From a checkpoint of a small mixture-of-experts model trained on Wikipedia.
Size: width 128, vocabulary 16384, 20.5M parameters.
Training: a variant of Muon for the experts, 244M tokens, 6920 steps.
Below are experts of layer 6 (counted from 0) of a mixture-of-experts language model. Rows are named router (the router's row for the expert), gate (a neuron's input weights, with its number), up (a neuron's input weights, with its number) and show model dimensions 0-127. Each number is 200 + 20 x the weight over its row's rms, rounded and kept within 0 to 999.
After each expert's rows: a language model's description of what the expert responds to. This comes from a sample of Wikipedia text that the model never trained on.

# expert 13
router,251,211,178,163,162,161,212,166,199,227,186,203,221,228,186,202,177,248,180,184,188,216,193,162,198,193,222,238,211,212,223,173,199,238,253,186,207,227,203,236,163,209,224,198,197,196,200,221,190,202,189,195,192,193,245,194,192,208,203,191,207,196,238,179,192,185,201,192,210,203,210,236,188,233,181,193,188,197,213,221,205,196,163,179,174,192,178,238,184,189,192,212,213,184,181,169,197,223,188,194,197,205,198,242,179,197,196,181,192,206,186,205,189,201,196,216,199,198,197,206,200,186,184,174,187,219,221,189
gate2,192,178,199,181,174,230,189,221,200,195,216,247,223,215,186,217,172,198,230,192,203,211,198,238,151,173,200,190,207,202,156,216,201,227,179,192,179,161,231,202,173,188,207,176,194,195,224,212,189,193,186,196,204,217,208,195,215,185,244,204,227,206,222,222,214,207,237,191,211,222,189,206,207,208,202,195,171,159,196,216,177,190,204,187,192,227,233,233,216,207,188,180,208,148,180,185,168,168,185,206,207,193,208,184,182,220,219,219,198,199,188,209,179,176,197,194,190,223,182,192,205,199,205,188,185,184,149,235
up2,204,187,196,195,186,202,180,178,187,179,149,218,204,197,196,175,228,211,200,207,224,190,184,218,148,203,199,209,190,190,225,189,200,191,171,203,219,182,237,227,215,232,210,239,212,209,238,166,212,224,167,242,187,187,183,214,200,198,179,208,206,221,196,194,210,191,185,195,187,218,156,226,212,198,219,194,228,198,200,197,219,178,212,183,208,196,176,183,208,225,175,204,196,191,184,209,215,187,183,188,190,233,220,229,149,201,245,219,186,193,232,238,198,227,201,214,197,209,195,180,239,224,195,195,186,174,199,231
Description: Verbs after subjects

# expert 0
router,168,211,202,218,200,170,216,200,198,217,199,181,227,211,191,210,195,199,197,220,196,179,186,217,229,226,199,217,238,202,196,199,205,196,200,178,235,196,229,236,212,198,217,215,207,164,196,192,186,219,187,237,227,183,162,229,194,193,205,198,202,196,230,205,229,222,209,194,200,212,180,217,175,219,173,115,185,209,175,201,191,201,199,189,200,196,208,215,160,227,170,185,175,202,168,174,194,218,192,220,199,164,218,216,179,221,228,195,159,202,236,217,170,218,211,201,172,193,196,194,211,177,199,213,212,204,198,181
gate2,153,229,204,175,201,175,182,184,198,209,160,146,189,201,212,213,194,213,220,195,184,182,179,182,201,192,157,209,254,178,160,242,214,189,249,173,202,215,184,203,200,205,199,216,198,195,241,198,216,215,192,220,187,206,169,196,202,181,191,222,189,206,191,190,234,195,216,199,215,205,200,209,201,204,193,202,196,180,219,200,197,195,199,212,184,212,161,197,194,197,187,221,202,204,182,144,216,224,172,199,225,181,215,196,183,226,210,179,197,176,222,198,199,193,162,247,185,192,190,209,223,200,176,229,194,202,180,178
up2,214,173,184,204,228,190,190,177,182,205,217,205,202,162,223,209,205,193,167,204,201,180,199,173,186,192,193,206,194,206,212,192,190,204,157,191,217,224,231,207,235,218,197,176,226,183,207,215,216,223,229,232,198,218,235,190,235,216,200,219,214,175,197,230,173,189,218,226,210,211,199,195,215,219,171,193,191,206,205,225,227,211,217,197,205,224,163,185,166,218,212,185,239,211,156,197,170,176,211,207,212,223,208,192,210,222,160,196,198,222,208,209,229,194,170,222,237,197,219,196,188,222,143,190,184,196,176,179
Description: Table row starts, capitals

# expert 9
router,247,204,197,184,206,164,232,184,187,202,204,209,188,217,226,215,189,252,201,173,183,164,188,178,188,192,211,227,239,194,193,213,188,219,220,210,206,199,211,206,182,168,210,178,220,220,208,183,208,237,219,196,188,214,201,206,201,216,175,182,200,228,234,177,210,216,224,215,193,201,218,185,206,198,172,130,183,194,200,220,191,178,198,197,182,167,190,219,207,160,205,228,174,194,204,151,204,192,224,218,176,177,175,180,171,213,220,222,174,211,194,201,200,201,185,193,202,215,200,226,237,187,217,185,216,208,201,199
gate2,206,207,219,215,212,188,208,219,188,217,198,213,222,248,165,213,224,189,208,206,184,171,184,239,220,208,184,180,195,207,208,192,180,200,199,220,164,184,181,225,201,194,216,202,216,218,198,214,189,203,213,190,207,198,209,217,197,176,229,199,180,195,251,184,246,218,238,195,174,197,221,228,177,159,183,196,168,201,230,226,173,174,181,186,194,207,185,233,190,181,174,184,223,191,199,202,170,228,247,213,217,189,219,183,165,201,225,203,215,199,176,195,210,199,186,156,196,206,208,195,192,188,205,234,181,234,172,199
up2,207,196,193,183,202,254,230,196,164,191,182,192,192,180,209,207,187,198,178,214,206,210,186,184,158,220,211,213,186,219,235,218,192,228,226,197,190,201,201,204,205,210,222,199,180,236,198,180,221,210,196,193,165,230,214,202,192,192,219,184,210,247,244,208,179,178,189,197,187,158,195,167,206,206,195,201,170,182,200,195,196,206,179,204,208,254,173,202,201,171,159,191,200,181,199,224,171,236,219,206,191,184,218,189,202,222,218,179,198,208,187,203,218,157,178,217,220,187,189,238,191,159,187,205,185,206,186,227
Description: Infobox field labels

# expert 15
router,200,194,180,207,202,204,221,157,235,214,193,189,227,172,179,199,215,201,187,194,208,177,214,232,187,188,200,216,208,248,231,235,196,237,211,200,219,210,205,204,190,201,239,203,228,198,223,226,162,197,233,230,150,189,225,215,181,182,178,196,207,215,214,198,214,194,227,195,189,211,182,232,157,184,195,196,204,206,212,194,223,204,182,180,180,220,180,190,192,215,172,220,218,177,163,181,193,203,187,173,199,222,233,220,202,219,218,159,184,205,197,230,206,181,175,212,199,171,181,224,218,210,218,201,185,205,229,217
gate2,198,196,181,193,228,213,225,222,208,191,175,197,165,189,242,215,218,178,220,225,183,198,201,222,225,136,212,208,213,199,210,173,202,213,188,177,192,217,169,214,187,198,204,192,203,204,202,229,197,215,180,183,212,242,192,204,224,180,181,204,177,240,212,191,204,174,199,176,190,198,177,182,205,219,198,196,208,205,177,186,227,197,198,194,136,174,199,214,177,172,199,199,168,241,198,188,202,194,214,198,185,190,213,202,195,211,226,189,207,195,213,182,154,201,174,213,229,240,230,171,220,184,201,167,188,164,199,187
up2,218,208,206,240,184,216,224,177,220,201,186,223,214,204,228,187,211,224,204,220,196,217,188,190,206,209,206,228,202,198,196,181,233,203,181,183,204,145,201,154,199,192,179,225,179,177,176,210,183,198,211,214,186,195,220,182,222,209,138,205,195,230,168,197,207,195,224,173,240,199,187,207,172,199,205,223,189,214,200,202,217,189,199,182,210,197,185,213,238,184,200,221,218,201,218,191,184,195,189,216,215,205,200,180,168,198,230,177,202,202,209,152,226,203,191,192,201,254,198,144,199,171,189,170,212,207,189,221
Description: Capitalized name starts

# expert 3
router,221,213,166,189,206,179,203,177,238,231,202,210,233,209,185,190,192,221,194,180,204,194,186,149,192,203,208,225,227,172,223,187,210,236,232,176,214,180,211,214,166,195,204,198,202,176,197,226,196,228,189,224,170,178,220,198,185,198,189,177,225,207,218,190,205,214,200,219,214,221,204,211,181,197,179,212,232,175,218,225,196,221,159,194,180,183,179,232,180,221,171,205,206,226,195,176,206,183,207,199,192,218,206,228,180,227,199,213,147,201,186,228,170,216,211,211,219,158,187,214,231,169,207,212,197,197,210,175
gate2,218,185,195,197,192,221,209,194,189,222,160,209,192,151,218,189,215,212,195,204,216,185,200,206,219,199,189,213,199,199,216,192,217,226,202,196,214,211,171,198,157,196,250,190,179,182,171,209,197,208,216,194,193,239,219,212,217,211,184,207,172,195,160,216,189,220,199,216,204,210,180,226,185,199,222,209,177,180,198,210,180,207,167,215,214,183,196,204,188,193,180,181,215,162,204,245,224,217,158,220,203,205,170,213,180,168,199,210,217,195,206,253,161,246,202,225,167,202,197,211,214,161,226,191,213,180,215,222
up2,233,207,228,205,228,183,174,219,177,226,164,194,251,182,206,185,162,222,201,224,193,169,224,203,213,209,187,203,202,205,225,194,232,187,191,169,206,218,200,199,202,190,216,175,197,200,208,191,171,214,218,194,179,211,193,209,200,252,184,201,221,189,157,223,169,186,194,197,193,178,189,207,183,187,218,204,201,154,211,224,171,213,176,185,190,187,175,176,195,176,206,204,203,180,205,186,206,202,223,193,191,218,257,187,233,205,177,191,219,218,168,215,220,204,183,210,228,193,157,199,227,184,187,193,178,209,211,228
Description: Prepositions after nouns

# expert 8
router,234,198,183,209,190,180,211,164,228,230,193,208,228,200,194,201,201,198,191,210,205,174,177,207,172,218,214,249,212,203,203,199,199,248,217,172,202,162,194,224,179,201,240,191,194,177,216,217,186,180,176,204,187,199,199,169,203,214,185,169,225,217,212,207,214,206,206,229,211,181,196,192,183,183,157,144,193,187,190,229,181,221,169,189,176,200,199,194,184,184,187,185,239,194,169,172,223,238,204,185,193,218,182,222,173,223,223,182,185,199,187,214,230,190,188,206,234,187,205,197,225,176,202,186,207,228,213,189
gate2,216,181,210,226,230,187,211,265,191,175,203,182,207,222,209,177,196,193,230,205,214,210,230,223,176,180,209,220,204,217,198,170,215,201,246,186,204,179,200,173,211,226,162,173,210,177,219,249,201,189,167,185,177,179,205,200,195,224,228,194,200,213,233,182,222,193,216,196,173,232,210,199,199,195,199,171,237,219,201,192,199,186,227,216,197,206,193,215,216,223,197,206,203,213,198,231,185,221,188,174,200,215,218,218,226,219,207,214,189,164,216,231,200,216,217,224,180,207,210,193,177,210,212,180,215,148,221,205
up2,169,212,177,171,190,194,195,202,186,188,192,222,207,162,203,203,238,221,187,179,163,198,200,206,219,191,188,213,181,189,229,231,182,232,192,227,195,220,227,176,207,173,206,194,178,229,165,172,212,232,225,189,216,228,207,230,176,203,182,197,206,215,188,221,188,213,181,190,179,204,177,183,166,236,192,201,190,175,195,169,175,203,181,199,207,200,206,187,211,196,214,213,190,179,199,172,192,223,218,189,177,201,182,193,190,172,182,149,220,205,204,166,177,168,201,197,214,178,164,186,208,181,195,222,212,260,179,195
Description: Line breaks, headings

# expert 11
router,226,200,199,171,181,205,229,179,206,195,185,224,199,225,198,180,197,205,187,190,221,161,198,170,214,229,223,228,199,194,255,224,177,216,212,208,188,194,204,239,173,203,221,183,212,185,245,244,171,229,218,226,174,198,225,212,197,208,179,177,193,229,234,225,223,243,176,191,212,222,202,226,160,188,174,203,217,172,188,199,219,210,179,184,192,228,175,213,190,221,217,234,209,185,196,183,203,209,218,196,200,207,214,213,189,227,206,187,178,210,207,215,202,234,182,216,219,191,177,204,215,183,212,214,183,203,217,214
gate2,198,203,195,175,190,204,203,186,194,216,179,175,161,181,194,170,201,227,222,219,185,195,218,200,200,195,227,196,200,226,210,195,180,183,198,171,190,197,166,211,221,179,214,204,181,189,180,189,248,191,220,162,239,202,239,190,223,193,204,191,231,167,219,225,208,192,209,246,172,227,175,190,161,204,215,203,192,227,206,196,176,212,194,224,221,187,188,213,195,226,225,215,181,206,199,188,219,221,234,205,183,191,181,197,175,206,248,156,229,209,205,184,183,172,196,221,210,173,182,208,180,176,190,200,189,219,162,213
up2,216,236,188,183,225,198,214,197,193,201,201,207,205,251,238,225,178,172,195,214,203,217,209,186,192,185,189,204,217,212,199,209,232,169,210,229,212,234,202,190,199,169,187,156,197,215,213,166,177,199,239,208,205,216,223,205,206,216,208,199,191,217,193,211,181,162,208,185,180,178,168,162,220,258,210,215,168,207,181,202,172,193,210,243,231,200,226,193,238,207,201,194,213,179,201,213,184,188,173,222,199,198,204,178,184,164,195,225,227,205,200,197,224,175,180,213,172,177,216,211,204,180,183,196,178,210,198,214
Description: Word-ending pieces

# expert 2
router,241,187,182,183,184,187,232,149,213,220,193,199,202,216,168,187,225,204,185,172,198,172,198,232,195,202,217,210,241,174,195,201,192,203,225,176,188,212,202,239,178,200,224,161,210,203,242,204,190,212,202,213,184,182,197,220,182,220,194,165,203,207,228,207,241,210,177,214,234,195,168,194,209,239,182,191,212,179,206,200,222,192,184,220,178,202,181,218,196,220,167,213,161,244,189,212,171,218,205,186,182,204,206,224,165,226,182,191,200,217,182,197,218,215,185,180,183,212,174,189,212,205,184,212,185,200,213,173
gate2,182,204,230,228,187,212,227,204,180,195,223,163,170,194,222,197,214,199,195,180,187,189,230,194,220,235,223,219,205,185,201,214,225,216,220,184,193,196,203,229,218,197,194,200,178,219,190,207,182,194,227,176,184,219,245,208,184,192,157,191,202,175,232,223,182,224,213,175,224,201,218,241,231,200,174,209,195,217,164,179,195,215,208,257,213,189,185,237,211,169,199,235,212,199,188,200,216,193,218,219,188,199,177,202,179,200,260,195,187,204,194,183,199,203,196,209,186,212,225,227,211,226,182,168,195,215,207,220
up2,205,164,145,141,202,189,194,195,211,197,190,207,258,170,188,200,222,207,207,207,183,220,207,196,155,235,197,179,205,199,213,195,183,206,189,207,220,222,217,185,203,193,202,187,208,211,230,183,238,195,186,234,209,205,195,189,205,188,190,200,188,176,193,204,234,211,218,230,183,184,164,229,187,200,190,203,187,194,203,191,200,224,171,195,168,201,209,220,209,204,240,223,212,170,214,224,186,192,191,204,206,214,188,233,201,214,166,186,164,158,175,237,177,203,188,186,215,192,171,196,186,175,197,221,219,200,209,171
Description: Commas, closing punctuation

# expert 5
router,183,209,215,163,160,191,232,166,194,210,214,193,226,219,195,233,188,205,171,153,200,244,191,186,195,240,177,251,209,195,228,221,179,196,203,174,187,208,183,218,191,200,218,170,164,191,222,207,203,229,209,210,208,206,210,233,183,186,155,176,197,185,254,190,192,188,206,217,206,214,187,212,208,179,189,139,213,187,178,208,200,194,194,197,199,214,196,207,178,187,196,203,195,190,195,201,199,193,197,185,190,201,217,203,182,186,196,191,165,217,222,216,198,191,247,185,210,153,213,193,226,200,201,194,210,217,195,187
gate2,163,183,202,170,197,215,214,194,207,234,204,210,227,212,201,241,216,192,213,234,178,151,224,188,174,205,185,173,219,227,210,207,187,220,201,173,191,203,206,237,240,185,174,206,195,216,212,177,217,206,216,161,199,236,181,226,187,185,181,237,235,226,195,201,207,203,173,191,193,191,191,234,171,209,227,193,208,197,194,200,177,216,209,208,212,207,183,212,190,216,163,200,197,190,219,227,217,235,218,207,198,202,207,169,207,228,205,228,192,217,198,188,198,166,188,194,202,223,166,197,206,194,226,202,226,169,243,225
up2,210,152,218,190,211,215,211,206,201,181,216,199,179,214,192,220,205,192,198,199,235,176,221,207,192,243,202,164,182,167,208,179,209,182,174,188,192,201,218,182,210,175,203,199,188,244,167,206,218,208,211,223,225,197,226,182,208,221,237,184,229,175,196,213,217,217,176,198,217,201,186,203,158,181,216,193,188,193,226,222,194,190,188,181,184,220,206,204,183,225,197,176,259,224,211,212,186,203,182,191,242,215,229,211,208,180,241,201,209,169,175,199,164,159,217,226,211,203,196,216,200,192,219,190,219,217,171,193
Description: Numbers in tables

# expert 10
router,188,216,203,213,158,196,209,198,214,193,195,222,209,192,185,191,212,251,198,197,209,200,160,194,204,202,212,209,208,189,223,187,187,197,202,199,185,180,200,202,204,213,244,200,212,203,184,221,188,196,192,232,178,198,194,226,170,205,164,147,186,220,235,198,192,194,203,184,189,205,185,203,211,179,192,122,198,189,199,209,211,160,182,198,201,202,215,169,219,203,214,182,193,236,188,180,175,196,218,224,193,187,197,199,203,202,241,169,182,224,213,221,224,189,198,192,254,198,205,192,220,223,233,192,164,208,196,157
gate2,190,182,237,216,203,217,211,169,191,194,216,196,210,198,210,145,210,160,217,217,207,187,182,175,193,212,184,250,202,208,191,183,208,233,200,187,173,205,199,199,182,199,221,201,200,185,191,209,192,212,192,196,203,207,179,169,209,182,206,173,205,173,176,174,196,172,224,216,170,222,192,233,190,152,196,266,192,166,151,215,241,214,190,197,211,234,201,201,170,214,198,177,201,207,198,222,218,178,186,201,199,190,203,192,179,238,179,215,221,219,207,207,195,213,195,168,215,200,218,213,220,192,181,187,224,223,191,192
up2,208,211,176,197,231,173,197,234,202,222,193,219,198,209,205,233,202,220,214,196,205,196,227,224,203,198,205,178,182,183,231,203,198,146,195,218,203,181,166,222,202,172,195,192,226,215,209,186,200,227,188,205,201,182,213,228,217,192,204,207,177,207,225,190,207,236,184,174,202,189,239,194,226,266,202,166,213,211,236,178,158,180,212,222,192,174,213,188,218,190,191,215,228,199,193,181,154,192,212,206,210,180,162,205,216,190,220,178,176,197,201,200,205,189,222,240,177,188,172,192,166,214,188,206,192,221,193,195
Description: Empty cells, foreign bytes

# expert 14
router,195,197,177,180,203,184,220,207,217,201,198,195,222,209,207,250,209,185,207,198,238,207,185,203,196,216,184,186,222,217,238,209,231,203,209,185,206,200,206,233,204,217,222,222,239,186,220,195,178,222,226,216,182,199,189,209,186,209,173,178,223,243,195,210,192,222,187,209,212,211,205,228,179,205,185,174,211,175,197,206,247,221,185,206,163,214,197,234,205,187,217,246,199,201,199,145,168,207,212,193,206,186,205,236,198,229,249,172,183,210,205,201,210,231,228,188,188,234,173,178,222,200,204,197,200,229,217,192
gate2,182,193,189,216,243,186,236,219,199,209,223,189,223,199,188,160,172,216,224,179,192,198,167,170,198,198,177,184,194,193,187,220,202,189,171,210,190,195,206,185,188,194,228,212,184,210,180,211,204,190,204,200,187,220,237,204,209,192,209,211,187,198,179,188,184,188,214,221,215,188,148,185,225,210,209,193,183,233,231,201,218,228,219,184,188,180,204,204,181,163,231,200,205,208,183,180,177,196,228,225,190,236,206,221,253,160,243,235,206,191,207,235,222,169,169,176,194,222,165,201,213,206,204,200,208,193,211,207
up2,226,212,203,202,254,186,178,188,168,209,205,215,184,235,211,174,160,187,218,177,173,209,237,209,191,205,221,159,181,178,196,175,196,193,194,214,202,179,219,193,197,198,190,193,172,189,204,142,226,197,190,182,229,246,226,180,203,180,206,216,197,210,226,142,201,193,198,219,224,192,178,193,195,213,200,221,188,205,202,229,182,204,196,205,223,186,209,212,167,192,195,201,180,260,215,219,217,202,217,196,178,204,213,198,206,197,154,221,189,193,183,171,211,213,164,195,195,179,191,214,202,210,192,196,182,189,189,185
Description: Personal name pieces

# expert 12
router,217,234,195,184,191,165,244,192,211,209,193,202,245,214,209,187,167,211,203,183,201,221,177,183,233,220,227,213,206,209,221,223,208,198,201,175,226,201,193,241,194,200,231,208,215,170,219,248,216,223,188,223,198,190,208,217,195,187,190,181,190,195,210,203,246,213,152,203,192,210,196,234,200,239,186,172,223,206,220,195,219,225,158,171,196,194,196,196,203,200,211,204,221,211,203,144,175,215,181,207,181,208,196,232,212,217,183,202,196,225,212,203,205,217,224,211,199,181,175,184,221,239,222,213,208,202,223,199
gate2,223,196,173,229,175,179,216,206,196,201,200,232,191,230,231,210,191,193,241,185,205,188,155,178,224,175,204,192,216,197,174,189,203,184,201,225,203,202,192,165,197,191,193,175,224,175,201,209,154,216,207,171,192,214,163,220,194,203,185,172,223,205,198,214,216,201,178,221,180,220,230,207,226,177,226,173,212,169,228,165,214,213,223,190,215,175,186,216,200,209,227,188,205,205,194,196,200,176,186,217,234,178,180,213,161,188,178,199,217,194,172,236,214,211,216,216,188,222,185,180,179,247,231,202,211,208,221,215
up2,216,193,180,194,207,170,186,209,193,184,230,190,179,227,199,215,162,198,194,173,216,183,245,205,197,239,206,221,208,207,216,232,198,183,198,193,211,208,205,212,181,197,210,224,208,197,200,222,198,197,214,199,229,157,222,210,180,181,166,241,199,203,195,196,196,229,206,224,148,165,177,188,218,191,193,192,212,179,206,232,211,207,214,192,226,184,203,184,198,201,171,207,171,204,207,192,249,230,233,180,204,221,180,198,189,202,170,236,183,185,221,149,189,192,170,197,224,216,196,216,212,191,209,178,199,229,240,182
Description: Narrative verbs, connectives

# expert 6
router,213,212,195,172,202,174,222,209,217,222,217,198,229,215,196,186,168,203,192,202,228,134,197,226,214,208,174,206,217,236,232,227,189,197,197,165,203,168,196,201,178,206,244,185,238,154,207,203,211,209,190,245,205,229,216,193,207,197,213,207,190,209,232,219,179,190,188,199,211,216,191,237,193,189,185,149,204,183,192,205,209,204,178,190,179,227,200,218,188,210,239,213,196,197,207,194,199,178,185,183,194,173,204,202,217,220,217,176,184,207,254,210,199,212,204,194,222,195,169,218,226,202,218,220,167,207,206,192
gate2,203,196,205,181,198,225,202,223,161,229,217,218,217,184,182,198,222,204,188,175,182,187,189,218,225,204,203,186,174,203,215,191,177,201,189,147,224,187,202,209,217,206,229,206,237,201,202,189,233,226,231,225,239,202,253,217,177,176,186,199,226,194,189,207,219,226,168,189,186,244,190,218,205,199,192,177,185,176,162,187,191,197,210,205,193,169,164,183,202,220,161,188,194,196,208,183,211,174,201,244,187,189,187,205,214,182,206,191,185,202,221,182,200,189,167,215,165,190,168,218,190,211,237,189,201,223,193,187
up2,208,167,212,200,226,183,193,191,228,208,181,219,189,231,197,208,204,171,199,212,243,213,187,222,179,179,214,193,206,212,171,187,243,155,197,191,213,185,165,200,216,229,236,212,208,218,188,235,189,209,186,180,203,213,155,200,190,177,182,211,207,213,196,186,222,167,197,171,178,202,217,178,172,193,183,188,193,154,210,171,180,200,189,203,174,215,215,154,241,199,231,214,231,190,175,214,213,201,193,192,208,204,196,193,177,211,215,192,222,197,169,211,188,199,198,191,226,215,190,192,170,235,220,166,196,233,210,203
Description: Mid-word name pieces

# expert 1
router,200,209,176,213,199,165,212,174,226,217,203,201,220,197,155,224,228,220,188,187,179,200,185,221,196,203,192,247,210,211,208,191,197,213,198,207,230,200,221,228,147,197,222,190,197,180,249,229,210,170,200,225,181,194,188,178,166,218,198,204,196,199,226,213,223,215,197,239,218,187,201,211,182,165,187,189,230,192,171,194,200,221,207,214,191,196,191,214,161,173,189,205,205,233,178,185,184,169,177,195,206,182,207,228,169,196,212,173,213,193,206,217,247,237,181,228,209,218,185,192,205,197,227,206,198,183,212,173
gate2,171,175,187,237,203,196,211,197,232,236,191,208,178,192,217,190,207,185,210,182,202,179,218,185,192,219,186,217,188,203,201,229,213,240,212,185,192,149,180,184,195,209,196,198,228,209,214,199,155,199,176,200,185,159,202,187,224,188,185,184,238,201,209,181,201,207,179,197,222,171,176,188,195,235,218,189,193,197,164,211,163,186,227,205,194,214,216,221,195,178,176,203,213,195,170,206,198,213,219,181,196,213,209,213,187,180,218,194,220,216,223,249,176,174,223,166,189,214,179,201,191,172,196,246,209,167,243,201
up2,233,230,227,176,199,182,204,179,166,167,211,194,247,236,185,249,188,202,197,214,199,217,190,215,213,199,192,177,229,174,201,199,197,180,177,212,220,239,233,216,222,184,197,175,183,203,175,213,219,202,204,204,225,226,180,193,173,215,211,190,177,186,212,209,191,197,210,198,179,221,209,194,204,189,177,213,225,195,215,201,211,226,170,209,210,182,181,192,210,217,194,195,172,212,237,176,191,189,209,204,197,187,187,203,196,216,212,213,178,184,186,173,213,256,200,237,217,183,232,205,202,224,194,157,148,229,183,202
Description: Number-joining punctuation

# expert 7
router,202,221,156,192,179,156,231,155,212,194,217,203,223,248,193,219,222,196,174,183,211,194,185,211,226,214,200,256,207,213,191,218,209,218,208,168,196,226,216,185,203,203,222,196,219,177,193,208,211,197,189,210,171,180,181,194,192,178,170,195,255,206,261,216,211,201,200,205,194,171,214,185,211,239,177,198,207,190,191,205,218,196,181,195,192,195,186,209,178,210,183,193,199,186,168,158,219,183,214,182,167,174,176,199,180,203,208,199,197,196,208,216,183,199,205,212,189,196,197,193,217,196,233,183,197,204,216,149
gate2,210,221,185,176,209,172,173,190,177,188,206,221,203,223,239,195,208,213,182,208,201,217,207,259,219,213,187,200,210,208,186,208,210,193,173,231,173,189,167,178,186,225,191,203,195,192,196,213,210,217,179,185,202,194,219,204,194,226,205,169,237,166,204,188,210,198,209,209,234,167,232,203,185,197,183,192,207,189,233,205,170,202,187,220,183,205,198,206,170,199,198,224,206,153,210,191,207,205,193,210,158,201,201,178,170,204,226,189,206,207,229,202,165,203,192,207,169,148,167,176,253,176,202,220,217,229,197,197
up2,217,224,196,204,202,211,166,199,179,201,191,156,181,225,203,212,250,216,202,220,191,240,224,209,180,199,225,198,229,190,204,209,211,187,212,202,192,201,184,251,179,215,186,233,183,200,201,204,197,220,177,182,152,197,227,187,227,191,194,169,206,214,243,200,203,202,184,188,183,175,219,222,197,220,213,196,189,216,207,188,198,210,188,202,197,219,198,201,147,205,182,211,223,195,186,200,211,226,215,168,180,190,205,149,205,216,224,189,217,234,179,209,188,223,198,197,161,176,190,172,217,206,236,209,211,248,195,200
Description: Articles opening phrases

# expert 4
router,210,194,170,205,194,144,235,187,197,213,213,230,213,221,209,214,231,192,195,213,197,160,175,223,199,237,186,225,209,186,220,242,224,213,197,191,223,177,197,242,194,208,231,185,178,192,231,201,176,219,156,221,187,185,185,194,218,190,195,154,206,206,226,229,219,216,201,207,205,225,203,201,191,186,159,161,220,187,212,195,205,194,185,210,193,207,180,182,179,226,185,192,173,202,205,221,192,206,193,181,215,195,205,187,170,190,201,175,203,219,210,215,230,211,222,215,225,179,206,217,219,224,230,216,163,226,215,192
gate2,190,182,198,221,215,179,190,216,220,256,202,178,176,222,207,193,169,183,207,205,201,198,209,191,200,181,162,215,207,204,196,201,186,218,208,156,240,194,191,238,200,221,209,243,205,180,190,218,158,227,201,142,168,166,221,218,231,189,206,192,179,206,206,199,188,180,195,180,209,196,190,196,189,226,211,204,202,242,184,188,186,205,224,202,196,208,225,190,206,184,215,205,226,174,203,189,178,161,181,202,179,177,196,160,182,199,190,223,225,201,184,180,246,228,195,185,180,198,209,204,208,183,187,193,168,200,182,222
up2,169,209,230,228,205,194,155,238,177,231,213,155,189,203,232,210,171,197,209,168,207,203,217,226,216,200,185,188,179,192,194,150,191,217,201,222,196,190,161,227,196,226,242,228,215,209,189,165,166,218,190,221,194,186,216,202,240,209,199,221,193,200,197,206,199,161,230,175,194,219,223,203,171,190,208,207,199,174,196,214,175,189,215,202,194,188,219,206,207,183,199,200,197,163,177,180,205,192,204,202,171,205,197,220,193,200,207,173,206,209,216,230,199,226,185,196,189,202,211,194,166,199,218,185,202,229,158,237
Description: Table cell separators